config.yaml
d_model: 192
n_experts: 256
activation: "squared_relu"
routed_scale: 2.5
balance_bias: true
lr_router: 0.000468
vocab_size: 16384
lr: 0.00693
beta1: 0.95
Below are experts of layer 2 (counted from 0) of a mixture-of-experts language model. Rows are named router (the router's row for the expert), up (a neuron's input weights, with its number) and show model dimensions 0-191. Each number is 500 + 40 x the weight over its row's rms, rounded and kept within 0 to 999. Numbers have three digits each.
Before each expert's rows: a language model's description of what the expert responds to. This comes from a sample of Wikipedia text that the model never trained on.

# expert 39
Mid-word name pieces
router:548483489532447481473471425488495502426510519469485517460436542473559457580513529513510529452457516458457374537516465532483492447449532477584486450455471559533574530495427441501479547517488449506418489487558532461481457446456506541486506461525541524502510429512571496487503588549502493487523543467568496526473469525437488510495526463418480472555484500471508562412517488528474549504448478578504482483549540558449516567520550527496548496502546537521465478523508497490484509543484466525443484478406558502544482467531561449521457595510533464481490504563499469570555485511524503544
up1:515487528538508507531435468505524475553468536498476466472562555531388560513455504562533468523538458491565493579538503520433468495466475519502571566512550549523464583409542476517569539504505501503503561529507525454484520520508521485490503535541544548538488521501513507469494619484498506467535443530483437537501511564523543563495529438510463499439573454474476447436520460528548496532538466522480404482512432442397520453527487440478491484585503493499540473479485521452513488486485558469507567469485538450515468435478454520528512477521424519504491540557441490513486591463509453493
up2:486465533490505487507525417479417536519533536524471556498452490534575493481530533513514563439465553467421464457479466511522496464429575485440524457455521443533493455563478530517498494488492550496443535571451505529538474411525434500458551486512483565549514498515450455474499515537516555607450480458509501555530529564516527515427483518512524518448482509499565547482587525496449449516442576480489625499398520486418495496525505529479530479496467518467468521485557426449456510434408554492531478509459500493472491536522514535501552473531527514556509473543509523477502458524521478497
up3:547507409489433520514470509567514429416481525458461461514524481513578550504530470531536450416516459468523473510515525532534524494495429559520485497477522540444519562456451476529462497576469521519519476520511503486478475465480468448495504539499500513501498471555568527464480512483521468439518509423466548575481536539521552540558442428418491522545431449534499578478480508481539571448398492494488489485540424484535494559516521545486489525508431574458503457475466488480532417455418505511391531492499481518568503539488545479515476576498519456445462506471482447528460483472535477542
up4:466523533491506475459521489574453503513532595451518555538519564508598411524479462516511513473499524496474443582418458549487485542472548563577508517497517558532539502519478495503441504549540578478514499588566515519473479443519551452490461508486486568579504486526475527502496536435555468508579516486536449485500491499485447484510480548420533525525508433551547529528494560492494481459482488525492494456530474568496492550516486514465540494510553480486462493566437506562435532485488495455451461456464504472508435422461513529514510451448520478502607516440473453499487472475465500617
up5:539559497533408537427521528476520473409520564488465512440405508475470446511565437535553537486492487386489460475524486534488463461456511486512514534472485514514453445490485515509488544477520444492470508462530561484483527538552519514403415531543523522502557490483568518464528515520453502516551520446551491443519522531580534414514444458485514458430472494567478537486482517469481556496445512517454496488428571523428464478480516496573483539474496572493430486406548440553453510422511492513493531457482499503523523531492503495498545505483471571520486493499485561474535464459571514444
up6:496482439534500492512490495508506502537485537501463512433561468524539503473502545499473489432509474502587457505495496494524517503439524508445504444464478532497415541523460504523487456505499452479442469387458513458412408519598522529476551469536483532406460469546564474515474484487558481469507544465485465569591433507499467524507500514541527589568516485541534540442531478546558425506509531509559553460507525503525518536479497379464480532492475504532474520513485489495472436427532474535535411487482464527524546524534539449546462526549496440493426531469485586526448495479535502501
up7:532446493544477534542561568475456478476517493502482495481455476473494476535514510529503525442471526507512480549522486641464496519548536520572471488464433509508506542495485493585426528487407525470510501529491494521560491506526540393546485511519481529477569499571575522435453549469509454490519474496489480512479501552521518536456511450507576482475465562471454571495617467544530531463421488477564506523528490508504464465482492495550531534596482505469588501513474481478428527555468519404434439559496503565521496522538484503499532489518493448512454498532449478542527466497520522598
up8:526485553505512524524486472527522510445595505442516532439514521525497488514477486478503573548533526503527500485552485502447507417501544502510512529420549539472512454549494450487491587564508511492497448428498409488446506511542499488490494468506508542421429463461529453479454478514462522532512509571576439447517471528496435509513473514562531417520532465450462379420509507420476511508496448470509429427498485537505519510469445499522523504489527396430448553500560539514515527458499543523463470518527560452484489480492510540489446504438561476513520448557565412497482489507515542555
up9:536506545475541445469514481486462473452561492517532511516473522544436514522525413472507467469513465533456513453493440534598504452482503518539475500500478512552567477558474494444504541451483571450543476481515534459470471536486501580469567464443573523538522510513476487495489574554482479483508585532626525419445414513486450457460464458472466444560472544452520473495513486469527453473484489505476422472443481565497463500480506570528543473491463534522490514512491429422475590489495487554540553520457499477490495454527538478481433496506483573531491520554506479403474543533479429473
up10:578509411435482487441529433504525481450546547444454546485471616479556487500539506517479426477495524529504439457484511490489469412500487542533502501464497550550534464520434553538456507482513513490481548500556520494514489455494505524460439514587493574474555496552492468498583527481511513415428579506498526500502536486516538533552530473500506478590498517496497515462540457520553486492515578568450525619403520565551521502500553500421526501527508466532468481442509468529512540527527496523467518525518551479502507466467494507566425551489571477508510476509448435516489503469444540522
up11:545510511461459447552445516485471426499477482484457580492469451518534562548534483470519418450525501589522474503492395487512481478489455548506500448530507539473504589486474501557542495485466426556511536518561569476496426467527513604543542530490469578446448456515523507463601513494572493511519536482455492478577504496413459523512466490510536537482540489521551582432490466512517490435548453487446499495520524521470500498449490493495405513482524513481492545489510483543535549498524427485479456507479523474527533568532531482519494524575469523458543550549561429505533427499457473504
up12:497492505504485505518465521556516449489528542450553513473495499482510516455521472530554413490428530468515467496511529535554497505484551485520530451597423619491536561529497543471478498470475520498533592531529547466528448427526488510510428458482505512474440514522523503486467557527521563512494480433495443469519453413531435509635516455491475537531487537451474533454504495522481532498469534544491475556548536499517520527581483392551523510458542582549430536469453471435542513482508429496497489556532547531537502551477574497476450580562521514521480469476486494525490478543540494478
up13:560427489524453445509528512500480534474484511547490611544500550472410456490501440547445481510454564523538586513452442566500510481467514432508461492558515512486504499538476557524538521466412590516487500510427472520435476487534480558460460451515481505465529509539510512456458443426550556499521560468455513532532482479484577482449563452449507474519487566546497549505531452497544535496473490503577504461496493528494475597436515503471560517573530488491535488576477522459537506544459554507432484476505566447510446478515477515449589513506547487534518532563454489500543532499550485508
up14:491479485517475498433492487531508474485578502524517578519533553472587475490469493480560500509423454402497467507509564448515512488486474513549516470479466563518480493472578472511485537530486510507410519445529535409511496489465564456491501572461534548443495461513518529500495696577516478491502503482511512487518490460525496425532502476554490455500540499492578517452526477494576488521519489512470416522568464443460483472552471488473542422451525550426476506500509467524527507506495505575517467497493520492531519480423530485456490495458439470435538482517492497507519495463386488458
up15:504511541458516553556433526502496501555503526485438479473520488527507521513488496523495500491511527505519479475544457478536496499530491493484541464532518487522539600394502521487475509530547443427426509562516508507479463470549493474530589473471534521485426461574485542527575578463521541474548472567497526496475537522535420577464419458547505482499479503489476459473530508475487517558501474557439505500500506480366477484428458449535557529585513475407526522401488470517515530490499489458469487457437474498500507499418491486550570547527527532529474515549545506534501443590418475491
up16:508544513539498472532487495571449455558469531465541509461464534434515481485478493453534488467476490514518487599535452582534470566561505477509513486492499592495415512452469510546495406445482523514530496518600524507439509513513528496457486526449491472514536452521494471444403535465559441480554560609474472558457509527527452463513536526438475551473467441467453535464518503511508504518554434492476410491520523519477568519482578500447553489497524516520511531612455544508472501450535483515482463472469476479539441461526510536497434476453489433476508502523492510559473503485486420571
up17:571526421491429493504505481528492461416508534496490569482431499504486444484510548469465454502455489540445505497519428487517501448458539497540498529494458520435501516521455484514495521560508444481535601475549429549422526486432516521468461534524563506481415528497517502500467507502457543535512584506492510619566425512481519462478498464470462551532509469443511568492588491525535497461516473533481545437463573543523508528519570490483501537468487481536481495562485518535493473508480499537548515519464559555519448494494442513490499539588512364450482542468563488550541503567526500489
up18:455492568470473500601468512488474527512475571524493438527597478532520474494447492550470429485503463482482502559496391551532531437525482504533463520510481546524501608488479514541501488504529483560548481549586491498502514437537524448569483522558463477427536483511566524433430469462496488469535477443526541548519464541544457441526488454503490486458495491541454513513539502514493514564523554525519566503470518470471533515497550527493407513498473547443514532567489587542441470537547534426522541493487443549495493500435537507503584448507532522540494502475468516560436524502474430557
up19:519465486525508475480460510530424515519485555484505509435513576481522470466492427546475494452486580444491501515477456431522419462492583575535427486466554480507559475539489543551419496534520448526463508436554553466493456490500525507454515484598513519540485470591521566453441547523498516480473485512477527557447453453479510567430527435460465563497550487505499520456498613448497474476465521509498537475510488531427549551505489481451488517565515555510486515529484457487442515464464449488489428480453513504600489456476495472529474546416529543508485554525510488499518487572447472497
up20:559472473406501461493465446522497409493513457461442658475528530554505524511478540504475516470522513441508499504507504506485504478497512517549508441516505539499513512525553502533527556479416498481425539498465500410474525515506496498504499409476548503404489430505529506464484470539515540496503548555547507487578447521462481479509580541500467448596515428495543520433523537521531473507481506540497495493609446450489509503458497509483487482512543423509516530488466511505452527506521515500554471541509580391522489413476523511468492446457493459501458505593437522447454506487507448487
up21:542540457485460468546584470480447509480481548525510477441478520418523549500427534515583510536525517470516530552508552563489564530497573563474516497451504491464439523470440525488472473544514414490523470455493536465498536564543458455494524584462583515493497531586468463573476504487494520442505526482506452452465528482503513566497472408498515500460532500480469512546498545454458499510515534512472492542487486491420474492581468415522590471587506521489572482458518484494491485447475569524490564431531522524530448426567576451517558482474535517525475453518470513483540537487554465485
up22:523501476476448551480534481523510510471584547589600463458462515506539486505515531477595570466539446523421491549463523544592546494509505481558487494519471519492447468513458462524519513463476474485528437485535508533482524463534462512556547534479561462507528561481516389464568574503491523452530418491562502414502505491552522489518515460505559515464497523458503551493510456514507481503509470473535519453486522546469462466533469541528570440440478533547494488411477423470487573464510534503454532513592501539516472470438474509561456494488487488483487513416539492392450497480541520488
up23:525502441513450544465474498557484453494443547503376486444471444442467513552517540498517469462494497520458461569524498519472562497527484472510447446467571511467517542425464500538445494499503453536448487490525557450493490441462481498462524448535493528509539489547490467493536508464469536496550508404491511568551425511467492433484453466518421498523465513459487518463499494441526564473422421491528436464572459496478498509530518442520536536492455543556467511514470471448555422485467388485530481548598559567546471526490488552471463547530481440531553484508506525502528506508449454526
up24:531446570507464461496549510496459454569517454529531527457575570450464458479459450465450535490524536504516469562476605476453417469574423480429521487509460491453546440515543519580478497456463529553474543580491540479517448413446506548501475481553551570495482541530502443517527576507505526497481482541476556445442431484491469464544542529533519536441463459475545553399523507510496520449527481528478476537481530509473454483474460505505526519524459560502479532511490487446502511450466397495476435501535529448546457478470501501523498563492484522557471409520495527493469509526472472525
up25:517506535525486476426494494495511520450540509490475510515484528476501425469534522500522510515527534505537532449623524557550487493516489505632516424457488526566589511461468525528427487474452482469480566514484448514501469498474433561447508513518495486504530473533522496502486460527595441563510543547457539422462535489475499492468500503551440486474498545501485540553584487467484466488412470519473429483594457550443500493437527501508441490566415535526491510463514515495488561503491466539541437485492418551499569485511490493512507535503485460531488468575539434499568523493542543586
up26:505485490504495523503471517532448419499473483483491412464547568518538516541459516491462513558423557430418531488480407479510426542483485561531432492567493523517586558497545504549464442516545518489468529515597516495580532416464507496561493549490512497477494466538508469522541525508565478410476500491533519557477462524488459540509570460411458501573539496445512528563519525474514480477457537473518502499531525496470494526540508502481504523541552445484465495523445464553454477483483553478420533515500500488557526462451468404481476495505466475479534536502436487584483456481408445536
up27:496479513494510523445478514508458379499552526493473482442547494535493550452476508503493523504507539472520440566560477519617482555501493551520529500583431521469541576502538465486493504524456478461471574569593483484487519572533466564517501517439525515489514443526535494499594559492485503471564491474466469450508484528581541527496543482499424483539482404528584547498568464570505457528525500543453491494460509571431568524483544507514504456486528560523448539521505484514434477490490499530555438501434473509519437456435513453517499501522459456496463437469503496491458515497488509425
up28:545487499513441505453487543502523486483529485462488536438471514502572447463485429530552481486581545395494500528472567522489536496498574538555527452493440547544533539490543485464489530502417499540527480519562550481524518465518530553437535499520572518476450540516540499497491498526568518473482536482519511493441435569512411465504602445546489483485517502450453550434550468545493438478481508518473495501543522543515474526543509555545445426544530574506536519555501435496425501461485512527530471453468515495496450478445508521433518421479448529542485450515457500487537533619444499546
up29:618492515473492494535453473479452518514515555516509450548482487553500607549448506514497526462486481546461457509485508475491500517581459522523546436468486576559522531421443450460486542499530490385476490470499443485487521533534526520511519491464467441476495485459621519427502503507485544496500538538525495509521441602524458497439484453533468499495441516446506539568506478461497506522494546539461509544532501511427487514474594487537533514601505446487493516425561472535567515555488484444510541492502558495489488480535485489565466433441466438484510538466446440477495481491481476574
up30:492528525500522476518522492520478502471535583506488531466512514525572432504487429438451555423508528524467477542511459463487469470442491498515602498545470485510553505537558522562522432499511486545524497519630507469467451446569445578500474496495526485476501432484548521489460542515475522466527492487508499551420475498462528530498538521446451551517530507463466598429538419496503502527492485509527491518495455575467524543456505471514458503532498576509531561488435537511489514471444515470454495462516447537591494373446508492537418492453596512544464507518499514508542480437550509497
up31:533410566530477456450505518472536559527541488449492553490450514497533444456546456478494439407461494518552532474527511563466476509467409518567465537460571521464561549471470469505522484549467451519560474497539514438408486538556452488502563482536490468441457488525505587521550514436476515475526482552430469488508473433533513531494506486466516539524487465557432551428524436502546514499458545471435497510514502495433548562444507516525459494552481509443494588525475541541470459482486506548545446488520455506544503546581442515551459521582545482443455502487531515494497465518516494507
up32:511520488581484513504510409516420482508461478441519472492501455500530495498555437529585514487454457415476460472457471543504465475509509478515503399531468566432592497469481462513498554495516516545534526529495570482464447376502531537527505521491483495426537512451380483527489450508530482464450510513508478457507501486533479419456444494456458491565489426501504434515541480498527517490475470478471529518551516495554512495524586496526517488543536515495510498462447569505518517440539452488450509529573469514588521534522465407594459511516494503472476458508475511448507522521499411548
up33:601452553438566519476533466543493498535563532519490513500534512565469503498398555511516489525513527449536498524537450529442536510526543524534460513479509513448563506412460487534443578496441511491534530496518470471442465448542489535479466443485456448517490449494548460464501482561532540501545455478419506492511509510548567522474524519557467448490462485500561493559513513562431536478474481525494583510529513565490504527506495453512522497487467458507437526506497504456417465504515496425499439517440587579502475466489559477577493505445596452455458450471542548523477499586528472540
up34:563468595488498556448489493522472458510516511538546470550497592476490522456472497515541517476529460468468455535400533539473564447515547490495559491487483489467517523411520472546507455511494542358505531558509487501464571415533510541509537508512506431516561564535457476524523531482553455484512533526538509462515499507505517478453515545549410468440483473461532470518485411521548536491490510557513436497454526455435479447472521436497513462490519437516508506473504382477571492485460608495536558509453461527488502451534446576537436482505515480487535486516490515494488518510450472522
up35:475448605512471415509533496556434487515467552483530566524513522504488424591463484539536457478521439452402423539541546484527478469542508565490494488497563507523516561518485479441577612415438497502500480506502495488499495492461474454501473453486508464532541555443482433548495402480475566516450479494490510460520459526493490465486505529517527462478441445451408509486475510464470530525442460529492497480557524566456498498441538495431557454498512494473463505505476489542548490454479481532463547473531465532508422471578484515444482469503537495501509505453541602531492527526532531523